config = dict(
    n_layer=12,
    d_model=224,
    n_experts=192,
    activation='squared_reglu',
    moe_layers=[2, 3, 4, 5, 6, 7, 8, 9, 10, 11],
    router_score='softmax',
    normalize_top_k=True,
    balance_bias=False,
    router_z_loss=0.0001,
    vocab_size=8509,
    norm='layernorm',
    beta1=0.93,
    grad_clip=0.5,
    train_tokens=516300000,
    steps=7879,
)
Below are experts of layer 4 (counted from 0) of a mixture-of-experts language model. Rows are named router (the router's row for the expert), down (a neuron's output weights, with its number) and show model dimensions 56-111. Each number is 128 + 32 x the weight over its row's rms, rounded and kept within 0 to 255. Numbers have three digits each.
Before each expert's rows: "comes before" lists some tokens at least twice as common just after its tokens as in all text. This comes from a sample of Wikipedia text that the model never trained on. Tokens count by the router's weight.

# expert 148
comes before: "1", "2", "3", "4", "0", "6"
router:115200120149143090162113140119143134170119127130084131158100163126107157130101141103155092114125160071107077164163241135166150182156133118144111131095090124130174072142
down0:048148181074102102210172139089124163085121079157123139150129133165119187129153163148135126176088090163067127162086158115152148117137129168125182195060094130118208183146
down1:136103143159126128139104123138132119154104083080150127163151098137135196111138101106120131155073131141121148099116132111143070116083053143142140121112129113147125104185
down2:166088105111130161111139148208150089153163175138073127151115130124178096156100088124123117134141137074181131113104156206093145153096146135100139123128123109099149101099
down3:096156136066143158131117164105080140110144179132126107085150115151159148096204100140080143128062132123145098141048101159118142118118131164156130088153166122073106135110
down4:077130145127132116158102097155051125146140149124123124161074144136137146096111057087096140126135116118139101197100118163135093089149137088085121068124134213184128120136
down5:105140123152164095175126105142136134142112109136097142188122164192147142096133118151101127101077150125155086113111109129166091117141097113107096085113118155149137171099
down6:148128127158140112076188139096179075117140114177070143100124122139163066126184105157104118100155126074078088129130158110113087142110095111105174114125149112126086179094
down7:163133121079080111118156169166156169106111100061077110042109105132193151137104137145100135134121129088168124098095139164137124074085134112103178156149119117138185179155
down8:105163175155131119141148173158108106132114094142122164190108131159116106067119133104186121104117112117149143163218093171107111110128058083162124097128134113118147094181
down9:138112147180160136099145054161137170182201079106120074173119112138134085121163077133105094105159150176106129096109104125111131135103107129147125134132122141093153107143
down10:090130167185163124116127120092111125071191109131077122119136166153131098085091090107143124128068141162180124115146178158092116080110155117150136150207051137136081157124
down11:119205117160102181161106159117140156097133150081136072093138173097169088178173165158165101119126145053119130161126120119082122144156125092075140118123171136134108179126
down12:146150144158146116149121157139076123139086118123136118110135082100173131125121126163128120156130130099148068152123105150177152122064120139056166079150123119100134117111
down13:144107075136078123125120190075084136138139129107210137101097112054160122159114118098146112171113083143117121112134145149114155164162137112085109116164207181101122106125
down14:101192137118128137159168133133124128103215174169140174118117175168127103134109121086171146172087153101201116147139115147099109114159173100132172153163132103119164121088
down15:139106144106074150145135151121093053101110148117190154102125088127144163093231174121117123212150168137158132154145097150125106055109090123097102143129125143071119158122
down16:123163150106108165137153075146142128154138043162127138077134165129089150116060141124196050129136113090073075099125150131071153155090154175100117127138125163175080117134
down17:101087154118043129153137077139124159162051137084191164119138109103190161156167139165116142170117123163129158168133129131098121112079115139121063100148150110088183113143
down18:126145156060086105122112145116114147114120162155066155084196077071122101097130102138070127088119122103081170092182129123117119175154108111135171116103134113120152127115
down19:139147140113111120122120141123066108087079108161184150091165138202097122182117171135123136153119182166115125171171057151149071082135108060138140137156111173016114126119
down20:155175072096154107106133133168146087126138126143126134122187152165109148080082087128128143126133135160120135158123088083145131120121066123138077172094140124135124174093
down21:109104160112171154123091104133139085073107146091155103078157143151152173103118128106102163247156141155167060175070090165172131155117103132099074164128121106123137075123
down22:117169100134196094122146074116154143148090159150124161204165083008146171112115139137090101136111177134147158135104077108074082123148092108082113190111114073067153101146
down23:116128082178157138116090172117167122121145109184167142132117077093065103153135108159110106100126191118227177123164112081168102165160105100158115100096115147123125140103
down24:121154118164133159098064156154145160140101114077119104106137186090207148074065083060127083156119119152154153130197142184133167098120097214134171162134138131127128150105
down25:089171082120091133094118155124163094162135043128117085177112115126135107128075060145091111051135083142097091135196114154155177152136159075072139110080134137115110163099
down26:147122080185121099084138153152134123100119075109053118115120105147115061147156118104103142076138131149093117119089103116169130174178117128122145116115119106128151176113
down27:156162146129129122123142118144093151061128128076112116150087118125169145105109126082130142088094147100078114140117170156149137098099168146181124155184166121144129109156
down28:127164157063150132147086126117115139163111138127109182128127164096142140116184129120153122074084149173123123150096106117119072212122138154147215114114122150117103118163
down29:170145156160112153151082109174100160059135123101074150110136068101129081127132125136172101118127123125124132087110154110132084124138145152101166167112185092090094151150
down30:098146133111128106115087138211146041119084141148201156133120110120119114033111113120092117163215190102150114089149120127120100103134097101220162112135167178164089084152
down31:121166099078156125114096097125097177144119118091069147135087134129175079110147112108167119089108086049153175111147157134126135151180169112152107144184096066159112125045
down32:123142173141129147081125155090143099155190142123164103151095147077118120127112122127073168103105105117158123068172096084132068102101113118148131094116134125135076138132
down33:150141163164091113167120121110097118177179083121165140200138122116095106188099121118142124135113183147196127155201150117112173128140120121106149108141140097070116122150
down34:078057164133123150144123136208134109078185101103142066132108153090068070130106102086104139139144090163149191112136100123103175095160105200150160097092106093156063154084
down35:144104116095078105125183169144069140120158119155144113161171116123096129126134108102063109082087178114157174091131075123086105141145148068072108107120147114177096169162
down36:160150115100146087136111163099144160089145084216067187165166123097144125151161109103187096155085103113065078124138142101162087162117142126102133160137159135075141161090
down37:127122121089126121135185147114119155175112116103101181105110135141136152161151144148136070156064107138155094144148093087122143117153091173091070119121089129099101148087
down38:138156129097103102131083137166129152160095094104149075116122105055120084120113095156164124128150055133166159158152164194104133093070116090097180062123204121175139130138
down39:098080157167139043157179149056048120129131120137162184130089131144142188174108119090079096109111121149088113174092129122129138125122109090119095112115180149146139145090
down40:077116123121064141106099142077090138125171139150126134162188079118126109129115150151141129147153069130125124080212087076141177181176084115152135136106102130133144140144
down41:133144185189148161077113112119163115094099125111088083140159170109024165102122121107178132106176128171104157095200130084098113156132109125142178154086109158149117131100
down42:105123167166131101088160124132111151137122127159082150076133117105097134102118137119127168071106060111101063149138136124138103116112140106206136153120117107086106133169
down43:065099132071105104097098190101133141125146125164156191024131136145140140143128112077188135075075165158131153171119155138142153120115131139095170110165029128179105108115
down44:105112155107143163132144142156163042135080119138148102169096144155104153117080071159077140145105089116077102130130089190149088157094095116172118130132091160141232102130
down45:135178104105163132101050126142102137092122124093125150144205136150099103123148073141086165143132134106125156119111110138135115139085103096137129126101133088071123164143
down46:099106155113083096100121197128120150182138101108145165111125136168101075105097103179116115116169099110095085157123118126120109121156089099127123115162136114088079117156
down47:120137156123161159149159078108108170141118173066059132106136117152169132143119104158102148149091138137116176119100127151132124151121180141153128122157114077159158168122

# expert 91
comes before: "1", "2", "6", "3", "0", "4"
router:106145136145167117153136121090151114154138086162116152191098153138122172196094182141140151102132159087130083198135149112154096135158131091115105089109106158136138113149
down0:114143149085163114116136160113110081106141139136084158157126057177107153104155096136123045116103097134119102177127177129099149112164142122053121094205093130135061151063
down1:140113122087139135089178130190112158115141160116129107091121123154120147100090142153150160143099145113123148143064134188134067101112130173169106122119090060159139158110
down2:141151152133073165093098151118104140149136130149122150115158132121149100122127147078114164159128074160095161172117142200166114125143120160104128090072142168120106074091
down3:105105129156214152129146100161087102137127157171107125108067140098139041140103149124093146125195154116137177123102197104138111134146170155086131160160094069127112159127
down4:095143139091130139156137084084070136110082126153088106158130152143094112133143120155078125148157116141138130129107105144103188141123152117161157130098143155111155132093
down5:101097098102156164083156163073125124158134119129164130143087064144117153142127108138121119151090091148117150150144112058151141162157132142114139116136133135169132073139
down6:162129105096099159098167119167115159135121129066169109139124143195111066109125096121106063138083120164161105100095135108139086117165062174119126119163159131150088134136
down7:107140156136150187158081112089119195111105181116140133168060114143130125173149130130093104190088182144095116130122127144074102087133176136074099076176113110144119139099
down8:122103172141151157107088151113117121050179151148130131096127138153098125140118123155207137135170153190112136157129129065096120095045148123107141111161092086104111119119
down9:110123112103154140137085132041128088066110147093097141096117082210109163107060113142124166125161089124145147168109151127094164152133131158123128124131092152125189171157
down10:180207122134126112176141100153102114048136165116139149088155128093133136172106159134061136092116152131129195153145123161153129090042096080122161081135066175126147145138
down11:135104147138153139110106196106126070138131102117153111058146137112169146109149149120094111108135102140132132135156144125139158173133111108222149142134118169160090122119
down12:087153164101161129097134143137132098117090144075160120140079121076112096158146053079152078147067131100112088104143151163160179131102087121118118134146104167150157092155
down13:140109101069053104079147116116067093111148112110198109117149061161095144140178122137150121120114165161163169201118089115114111134127110104108104128083146130156153110130
down14:128114122100083108137102184192131103193118059060097131113171111133168113128124129124105125190142126161083123135183113119140102074145055153130062078092127196175119121213
down15:164091095169158144126131107108096132138157174164129067149168130091095115138132113138088145110068165161157100169118084107108110100112188109075108116127068112062144154099
down16:146124188148149112067126189155149150114155147149139090187172139128121116109101131137126111119136137157154077137109086084131110055128116142150114120177115143114099083214
down17:132183130147151130161080119129134162082122105115154069145083135115174128123149167110113049135107168075167126169139062121185137111153122132121095142130148121120098146129
down18:053100169161108179103177129160122153121099134121175102127143122075116131166111117108093129129137190246168141132112104116139078075112168138178163158152216125102117081184
down19:144163137098156140145171096143119106086134077108138054113137143093124090091093169150128108119148132150098138153140124135137124130137156148093133164173108073079164162138
down20:136117134110128080172174153111105104145160187141145106172092129171029176163106167093151153144110136120103164149088185137109145064161181105104096100084100075123071111109
down21:168174154115152172185100098145096074105115098063139137148118183145132109099111147195155151100155136158123131112145122157088183158138124154113140176160091083099138154155
down22:152162126155145179146188120174141107129057089158094151128155072100147142120152074132093164123149121098144116095121110084141100120151073133159077073141124155136139171144
down23:115132141111189052075147105152080134132160116112129070166140125122162059181137150110160128105174156121083150109143134086210134107164161132194115173141101140124115134217
down24:135168142090123151085102115077125171151056081156110161141121083165141134069029101135056053155119150119154081166080064113120082063162163152102157174148110169138089139151
down25:119089100080112133150142122113147103112136153132113111073145158063108081150135115173150171181130100087111162106101162134144161132091129115139123114133139091085160103139
down26:132076076121139070143189162102081137147119093134156091151134143144145162139098105121143085127111163159163195116127135116159049149116136148132150092129105159136156138150
down27:181105101150116158113085178122163144038065148101183057201133119162145136175148100153171101099083106118099171080188113095125133149182118165183102098142123119170168150117
down28:068123136118175077148107169051097156149130135090111134154136161141121192196069177156086088158109061094116127154155192098165084178122109139144093078097189042142169156176
down29:103155068153166155120092183143126107136128101172123084107112107125164143199132153100164080127182101137154043154100108146176192076151113179084165161090183127119142078150
down30:096097159141086149109121031145187132107147106132177082133092089152120092132079156110191106090164120100137141120199161169119106105127158245147158146130134115110121165127
down31:079123202158186168133110128090127126150116115105108108170079136182187095115106100176110121147129148128091159090144138165075095170089148089179117088139131141154126166186
down32:106110137155137092132124195100110162137142106154077132107155113141131082162106124143146112139166143132173108109129232159122114165174071107105118147150126127113157153113
down33:108143144138128117180154187117159172104102110131090134117128147141033112135098160154153198141146119165134117138158119146143070158197146177093131160131114108088141099088
down34:136138137133108121082123107138134124153216067148185072128148140143120144203122103116174159107145085119136102147144118172138139173113066131107139112131118093122108097130
down35:161129082158174113145116178119086113109137133168152127117161150073110136127147123121165080101107183184162067149200132089126074124047089135143199143131117137051136135109
down36:151110088084161114131121111074113147120121132114113130143129137100168166150210095163136137128065116143123099096138093083135174160144191153121176092119105150076115141135
down37:198091106166134153134048120099131092132104157109136150115183148135102095158113107135126116125168098091182095158096134177154170158120134140136133177173144130125091138180
down38:150094136113096128112125162072105139124156070111129131162154078122166199141133119147116102130024110087129099124098125108153175205174101132107071127146125150100158121133
down39:150124030168160155069129126189131152129143089130152152085099090092114117088167114091098132130132176179164162127110159103157127158152077118137093126100106155095097148141
down40:138072147114165171112121083156097083155112154120125114128141096150142148142174108135118171166063137137099099155123142119144102102112139118073158117101132127164167119120
down41:141102151135117155122158105090111105123128124141110113146135158078193075174118220068160189136114086121100117161094157139165170106117140169161115119167206061118106111089
down42:099105116169160179161057100108092155152118117135130096135113159106131081119123173129111092158128105135116140126103089176154131084108132122130116166140091121147090104089
down43:213169039123069152101158125109137080091100168153166140117154140089147158125123108097098122150106151139096141120128124152121079134152122135142156138151135070130152145138
down44:121113121096122102051173109130134124114120158104212112160149144125064131155119113163119135124158177095129156074209107109147141121128121169182134158125149123098125121205
down45:134087116168135098167094097130184129118143136116085129137138165041142128200154179142128174092155127155157198125120167140141138112119045116139081085136149109166115109112
down46:147052141130174118147157108151157136058112128078085158132145169128079080135121079162171127145054159091101096153170174133116145091106143123144139131145100148116103145094
down47:166132119162124194137141121154080127091140167100156105116128156102131107109184149167150088165116122180146127116071073128078131057114187137101144160122101133155170104114

# expert 154
comes before: " of", " of the", ".", " in", " in the", " for"
router:072133109154134127169160160131144124160093111127135175119090124109123150161116193135148172071116161090117088161165136093156157141157115059138090081110103163128121170213
down0:103171155146163128087159181177107105104173154121159133095086065139157098188123140134152146140165102114165149110142131168144131096104094096122127139120113168109080144169
down1:167090151127120095143145124084141112111124159154077098115132161143112096168179106107156151186103149149127146157117162119126193132099167165120071176110107104107108119124
down2:134148154157137158143080164181185121178146169104097092124146175125137099118085114133124166121150100115154121114196116119087135107180086124121132140170153067082068149104
down3:076120141112081089149152134105132033157150116104131117107096149099142116170119160148108130149168126100090098167109139155160152145164098086133121124112083129153154119124
down4:138134134079157125115161133114109126106099083039114105117164170094050165100192114092110113128125092139091121085058126085182136159130103155167133145123176119108155149127
down5:162136153154097143133137166114120124146075163128119078099143128104100096116168103127134128122108134053121127124140150136166136145114075136158118156129148157113120134122
down6:152115101141099190128139031107126160127148122127135114101089192130122156126129123209155114113073145181139151050077157106130115083139115104162116142161152162080110146116
down7:150131157200175201160101133205127103135113096155157134134103148155110109077140147119075143111119120158115125118089138159103121176150079097119118128088166090126116113157
down8:152165083155062132109135107180143132117106120081149082121068115128138141160131149136147109177158097114078204150090137082125169133130069129177136104113147132137094187106
down9:082059093147147127084117115146162104158073102113149085133098140105118174112133131145103121123195158092106160172120098126151062184134127163162168191150197116140137115118
down10:072140142190147122145133125103129139159099129183124150138138150104141103136062137118147132132088131076092126201184137135102100144108096106125151127171172135105149149225
down11:099142149228141149098122104139116150124145115110088126179117124089134106055133095173114116140095175108079127110125122110157194142222130163135074176126114142117138118169
down12:137165137131144120128196106172155140165106109097203050075042157127112134124121113097144110136130171157129144117143082136093116021108129119133116170180156113141093169165
down13:165202150080147172155058129074098099122200163104149079183150091166103168196085153167138163119143135132112124152147082169114145153176085126060138166125110115130165164099
down14:067171139167151083105120120140147108137072182123144133148110150153147160121138143092099087094147147132152117133154082138111185158119057122096108143202122117152071132179
down15:163092118134173131103105106091110192151129162127107140135099130068111079110143141184144120135170123141155153082173061161186115123136164148183158097129141095183170139079
down16:117159128111136071162119123198161183146121130097119126141102153070147112190126058082093116090171158093083087133138143166150147107098108143119123115086150172132118137199
down17:085075166153104130139186116142118107051168222154102068144146119138156095121135162116170092183141102148107101119150119148156103084156135108166141121075133128129140086131
down18:089139126118098178077101103133125183105141166159173109107162077122087089132135099148110141138209170065145125179060096144105147152153107098148146138104149132049113132140
down19:142101156129100153106096090145163135105073208098143100123142142143140173244129167145153203148100111138130071177136111164153145114093163113076169162127051121152102162161
down20:101125110154113145176066104175140090149209134162097091136130132092143160218139167114132087140089150102149140120133188170189107171106091103128124094079101153166183149084
down21:147151162101164132079221142122169105136074084090087123103069200119085054144097106115135143126112075094182059170119159111100112122149120096099167099170083076101116140140
down22:090129166095135123107135065125125163142052132100138105119135143158172053141158103190110183101152135127169098157075094122116118158118142168155161133110110159095166141157
down23:143169152164171071058171163126199125155162117156159163101085166179134190169121126116075136133148090119085222110164136099187113143148148103125109093144112131162106098136
down24:117160125087119155136136138170087117123108133168158133194114097187133196105152214153151157181103141107055182139209119128131074151068097141155097133145132152110162069176
down25:137166107099149146173152129167106144119137107112118100123106132171161157139170146127130141129177132172139184119121113118080126147140102158079172093140097117149133112163
down26:134106109149097118078121155145172141138134125086123166106132097185147106104145085083171130165137134171137112148153147144150200139094143128103084157164158128162095059165
down27:101165136126155140118072148138128151165101043158109081124120112141162118144107156134100098118096113162141165157141164121116187108096107129076164114077080119147125120116
down28:097092120122113162098128199175141104110108109143103120134110132096188082154130132170137154116133130104147143088124219117142134110178153126112082078155061131133158094116
down29:169105177119118096119023147106147120121089117159167147130132113147128101122142131151118126120089148148137112124128095116135164155084143107139159172140116181115127120124
down30:135166155101175074106076129200086149156145171155174090126097119107110102071113150058155120120202181106124148107129134093071104138118119071139074116168151161121131027152
down31:099087128150124094094069125174120118118183122155102140142139177112126137154145125067113130104102117106139071124127151099107168077043096188111121166082117107127064082079
down32:123138058071137136170141148116146127131142078143102105097134168083135168127052189086178076125131133135131124105094118082122163140112069109166080087127162150139109181139
down33:109145170105150133130123102141144122083063151120140143123172066093101075091116092121152145173138153113154095124085087121176150140105113151170130150121142092114176186089
down34:152172089156114169159065106114086162140119119116138127159118112103077089161102087191116105152090128116160105111132138089117189156139098139111165131162116125161174154091
down35:125084144151106135121093099123078105115154130156112123143214157076136081091109113126108147154072169145084095175164132204127128104156094150087132103146039079129130147108
down36:079159068131152131136127188227122113122085148144140135106112103120133096099121085127043143114093072135177145135149094141113090118107129165119139138145121137185082136239
down37:112064122112098063143075104111142071141126101101081121110107094115165110131067125104117103056134071125158085155048132149123186136133129141146139150109126112105151139121
down38:173146136103120159210185119089163107150113132121104122152175159152108129116110121139138140155107112086116124106081100114068120141100123129106150108129114108136154139146
down39:140104056170059144133135110188122093072142163090048118195166107113149137184105157164110113116119133151159072133156163174111098111060062134136138107133150114129100115151
down40:172116137126144185165086098176147170098149193173191150116109113093073056157076046184136099187137073123101138133148156119133129144136130117145224130183111075117099118099
down41:082147080141075068108104151132155130088069103127204078149133146152083120130143140132109150140113093111158121148144054146112177189096143130114154117170131116101123104102
down42:145091146137133122093126124169091063112161174116143120126081095150164107186185066105151118166082087106150120097149152158150097140141149156135119072178146123130166132098
down43:138142100080147110150107111088101161187113125127093181137155172150144145099130157121198122092109163094140106127136084122120160106131115127116147183104147082127151147113
down44:089182131185163083100073147088118135104132142062092171119080158110142123162138117164106161088070115193155129155161061150068120107083108203151172145144104115154188129115
down45:099098110132169169046119123136072095117112174147171150147099110130138139123159085146116142067101101147140127164154046140169112080101138103100105095108065163174194137142
down46:127099122087078154141136129132069144167199196121068175120128103098119116164149154092103180177129079112155163108151147127142123123137145164151142216157097131119183106173
down47:101157150150100155144100118161132172181127157162159104125127098105108121085127154153137145094124095171119053098064116089117125092093104107067134158096153120166115155119

# expert 190
comes before: "1", "2", "3", "4", "6", "5"
router:137122118129129080113157152115161104157102109138109135139099151132108136166098157150141140108151152077103110150173150068200074166140089095155115085089095163167137123139
down0:193127076085163075165101155143137143196134152079091114168130104159159140159125100161145146102145081170101103119132127083074157085167139109155143137077170088078096148114
down1:145124070132131149127144149139123113175118121135098155077125155090146127136082168087038128142128089103126172168131138127156128148129144191156096129129153112106167106164
down2:112098158108122143126053127120173092124124099127098127108134117134123146071149135127129127138081054090060086118149141152137121181109093185091135156171158112127082153110
down3:131121170142138143143100076138147119104149077182159086060128124140162129129118128054128165168151144152101147182132067125117130100058147126113156135146114167181121108090
down4:073150148153132137073110126141182146164097172148168202165076119079118123104169139108130104101099140134074136112147195139054128133099113120117096163100064088151133146072
down5:121154131149139157107059062135069165048090177095096137095092117179128137104148186122142147079140170133114166118146159112086085138070135149180155110139120139167088140088
down6:048160151093122133118099109125183199127148143104100168119087080140152157092135135090121197133104120183084151171131136132090150087076082069097088166164155153094125156172
down7:161161143129150133081130101178149200086152118071122124179098188098129105147191154173188086143119126181145060106186123203199096126173120139097139129143107130113096118141
down8:171135123130080151082152091083103087131137095221166081132146117152134076123158103096175136124112062106172118094140145134118138194102173144135090130068089126167133175125
down9:078174128123117112182137085095109148108140175105120156120131143179116138088120088146129111127134183136150163110146053196170075151160099033144131108106055189154168113146
down10:128081095127139149073137152158127122151163128157140089088119117124132149174146079082080090115167194069202145104176134164138109091097129069094176067080143142121136097139
down11:119101099128112083117188138169121170134121126175094082147154096109152100100099176108099094135131110135127145099167071101125132177174199118131134118172121122103190121089
down12:134130124103100134163096101067149130111076099158164140127116181110146117098149163121126135122105151108140128112147176183135086116059137137127117112174101048115142095107
down13:173140131126170167075099126177095193147139146132147133124114125108082116093128162097173147141152197129120135090118106129117131195135084118084110208139073116165150110126
down14:171089143207098121172054110108101100088107117053124124106090108168147145098137130102137094136154132126134199139122154133127155070038090098156139142172125105171185143141
down15:139124158127123109157080145100188198146145133142068110113158091080166135179135113100153094163133183127092158174136149117150167220139109081105114152121110210116080101140
down16:216148111127123165108162089144133180162112104164068097158129089114125152140124144074100126179159114119124133126087104094172094149177100112182130128108102165111120108209
down17:132114150153106127122153119127136166142122129133052175123112072158114096116144125111121116091165135153114117118101106088155123049088190137113091135131105109163104122118
down18:124064134122083125105077142123139152142160081164106122132093177138159145095099134116143142144133066106116146085096139117131138100110167142112145035115088153150093131097
down19:135128090127114134136133119084157197128069142171144088150121122142186116176148104151090132119105088152083173072162140135098165214130104142154088121169115135150072111146
down20:154186130136086122064065137082110115141121127184180141133093158039112127145134104149123085133180107118155127151152121112161117173154159157088140152139175133072120125091
down21:141099072156136183129110175117104122141112097149140074157099151111118152156106129126134136103061165157084161157118094139098148167104056124128127142090126081178182124125
down22:146121144138088165125115119144179076191143094147097079065140145172125087158137102096175129129144199105124054102129139135130098125137165058176162163100102182155122075137
down23:140105192201184154127121126147120124200151121119073144098179053141124156112126081146059113130138157188125129116126123138115145153123089151101164101101167118162082161092
down24:119140181148155103095077080125118127154146145139156121134169129082103112122110069166113145127091142121112079091121163109130148170112168121158129126131130114117197115105
down25:125198117099153208135106081118122078114148124074115087158102137132153141123137054190107152077131165148074128124135133158135144182103125119148121107203104160085104149122
down26:061150125109150142141180157112107075178065110152110156144139089106222093136084097116108141167081077176156105174092119153092114080133164113168131164154123126137182109083
down27:093133165111102109105071130107116136128115146117195148134179130105138158145150092165059164155092144167117161102172098111061144110176129147118127148124136104123163156162
down28:185114182135151099098126203149181149152132139080160149109163147136170116108122126091133135138155220108134081164174076126165066138141090152137156158143170154064157133131
down29:132119136125118124139148102070109165106116161083113131126092153058138128119123144134177119165172104130072088045126141145154160154102155125173189128094172134099179136117
down30:140102136136161141105143162129159068125107170091089156104136109193135131138141139140142079129213161132092110105141161125167166150162099174097101105106094112135056116136
down31:125166134133124103162155065117195108169123083095114146103123126085166136153157118157122053126080077102077122101088162123150081151129141159096120115087144110155178092129
down32:122068115134120133061153172175124144058135162102088147112161101097088077063121102078169184182175103127130129144123151102145155154122102093144085172082141132123177118169
down33:085132179117135176131175033131205134192112159145143122121166140066165100181113124132128074132145056126094074160104120106138119089127128174119117165102089128180147175106
down34:156094154076097153134104135102128180142130132098127146097129152169161141133112102111221141146131082206151184133101129135067114102013138097117138161143157127141124099134
down35:184055145107185102147120115168122142113134073118161127126122175132138113163137124134097105185108071148138184120144110148165147139141117141082129170077156194073063154126
down36:118152104148141057158072164093145123152150039134118077134101148147165174141116110132062060066145140186119069142120133126146098144124182141204168064148076127164079143116
down37:136125166143112125158120105132102168062167168116163082122101177130160167147097123180129106164166158068105137181120173182154113137114065116069100103066182133093142099178
down38:090096083112105082124102110191163131071160087123076061128149157114116125130099127106091095086215112135216164073149130112086144155136092161140132127148193112157070110125
down39:167143117134132104069126123100094120079090118076144178157106115179112113102091119158118096085129153118094101132162109130137153117177175108106143120132128200106105140110
down40:098130156131049104138136152121172192147154113157106080126124122105128184232099148192114168118124105155077119071096151147099098168105113089139128084109067103159090141128
down41:186114127130103141170123104102164133125162083101116102114130179161105176108151192034125089188111115127151134155154091149039087077115136162087124151147155129145152103103
down42:083099148097098078110078118108099136161132142040122107127073155152143182096113097144118137133148087159093126117118122111124136179080088162143117137159161038194075084102
down43:186102112102125147073151111180112093087110117125107080108066102116139057097139104126137108108170151170187138165086110152116152081123170113167081142132181163081153117155
down44:170123145080107112095099222112158153125119121105092107093099203155098124125138190152137159196118156133124115161128106141128090107179173118142167109159101127178125090084
down45:116191153055091128181114152152105134143167096138123098105092104088113109123088079098187120131072140119195102125190095139113139125128088129111126097132113174213153086179
down46:130117157114075118102148125090049146169107190099181139151130126086095149140147124126116167085104087123097149057169127157137160097153110184139134143094135162113092182175
down47:109136162107170128100123173084153166146142143129139140138153067130095132080153112124125161107111203150144117122129065103110121118180096160116195121150132126127101097103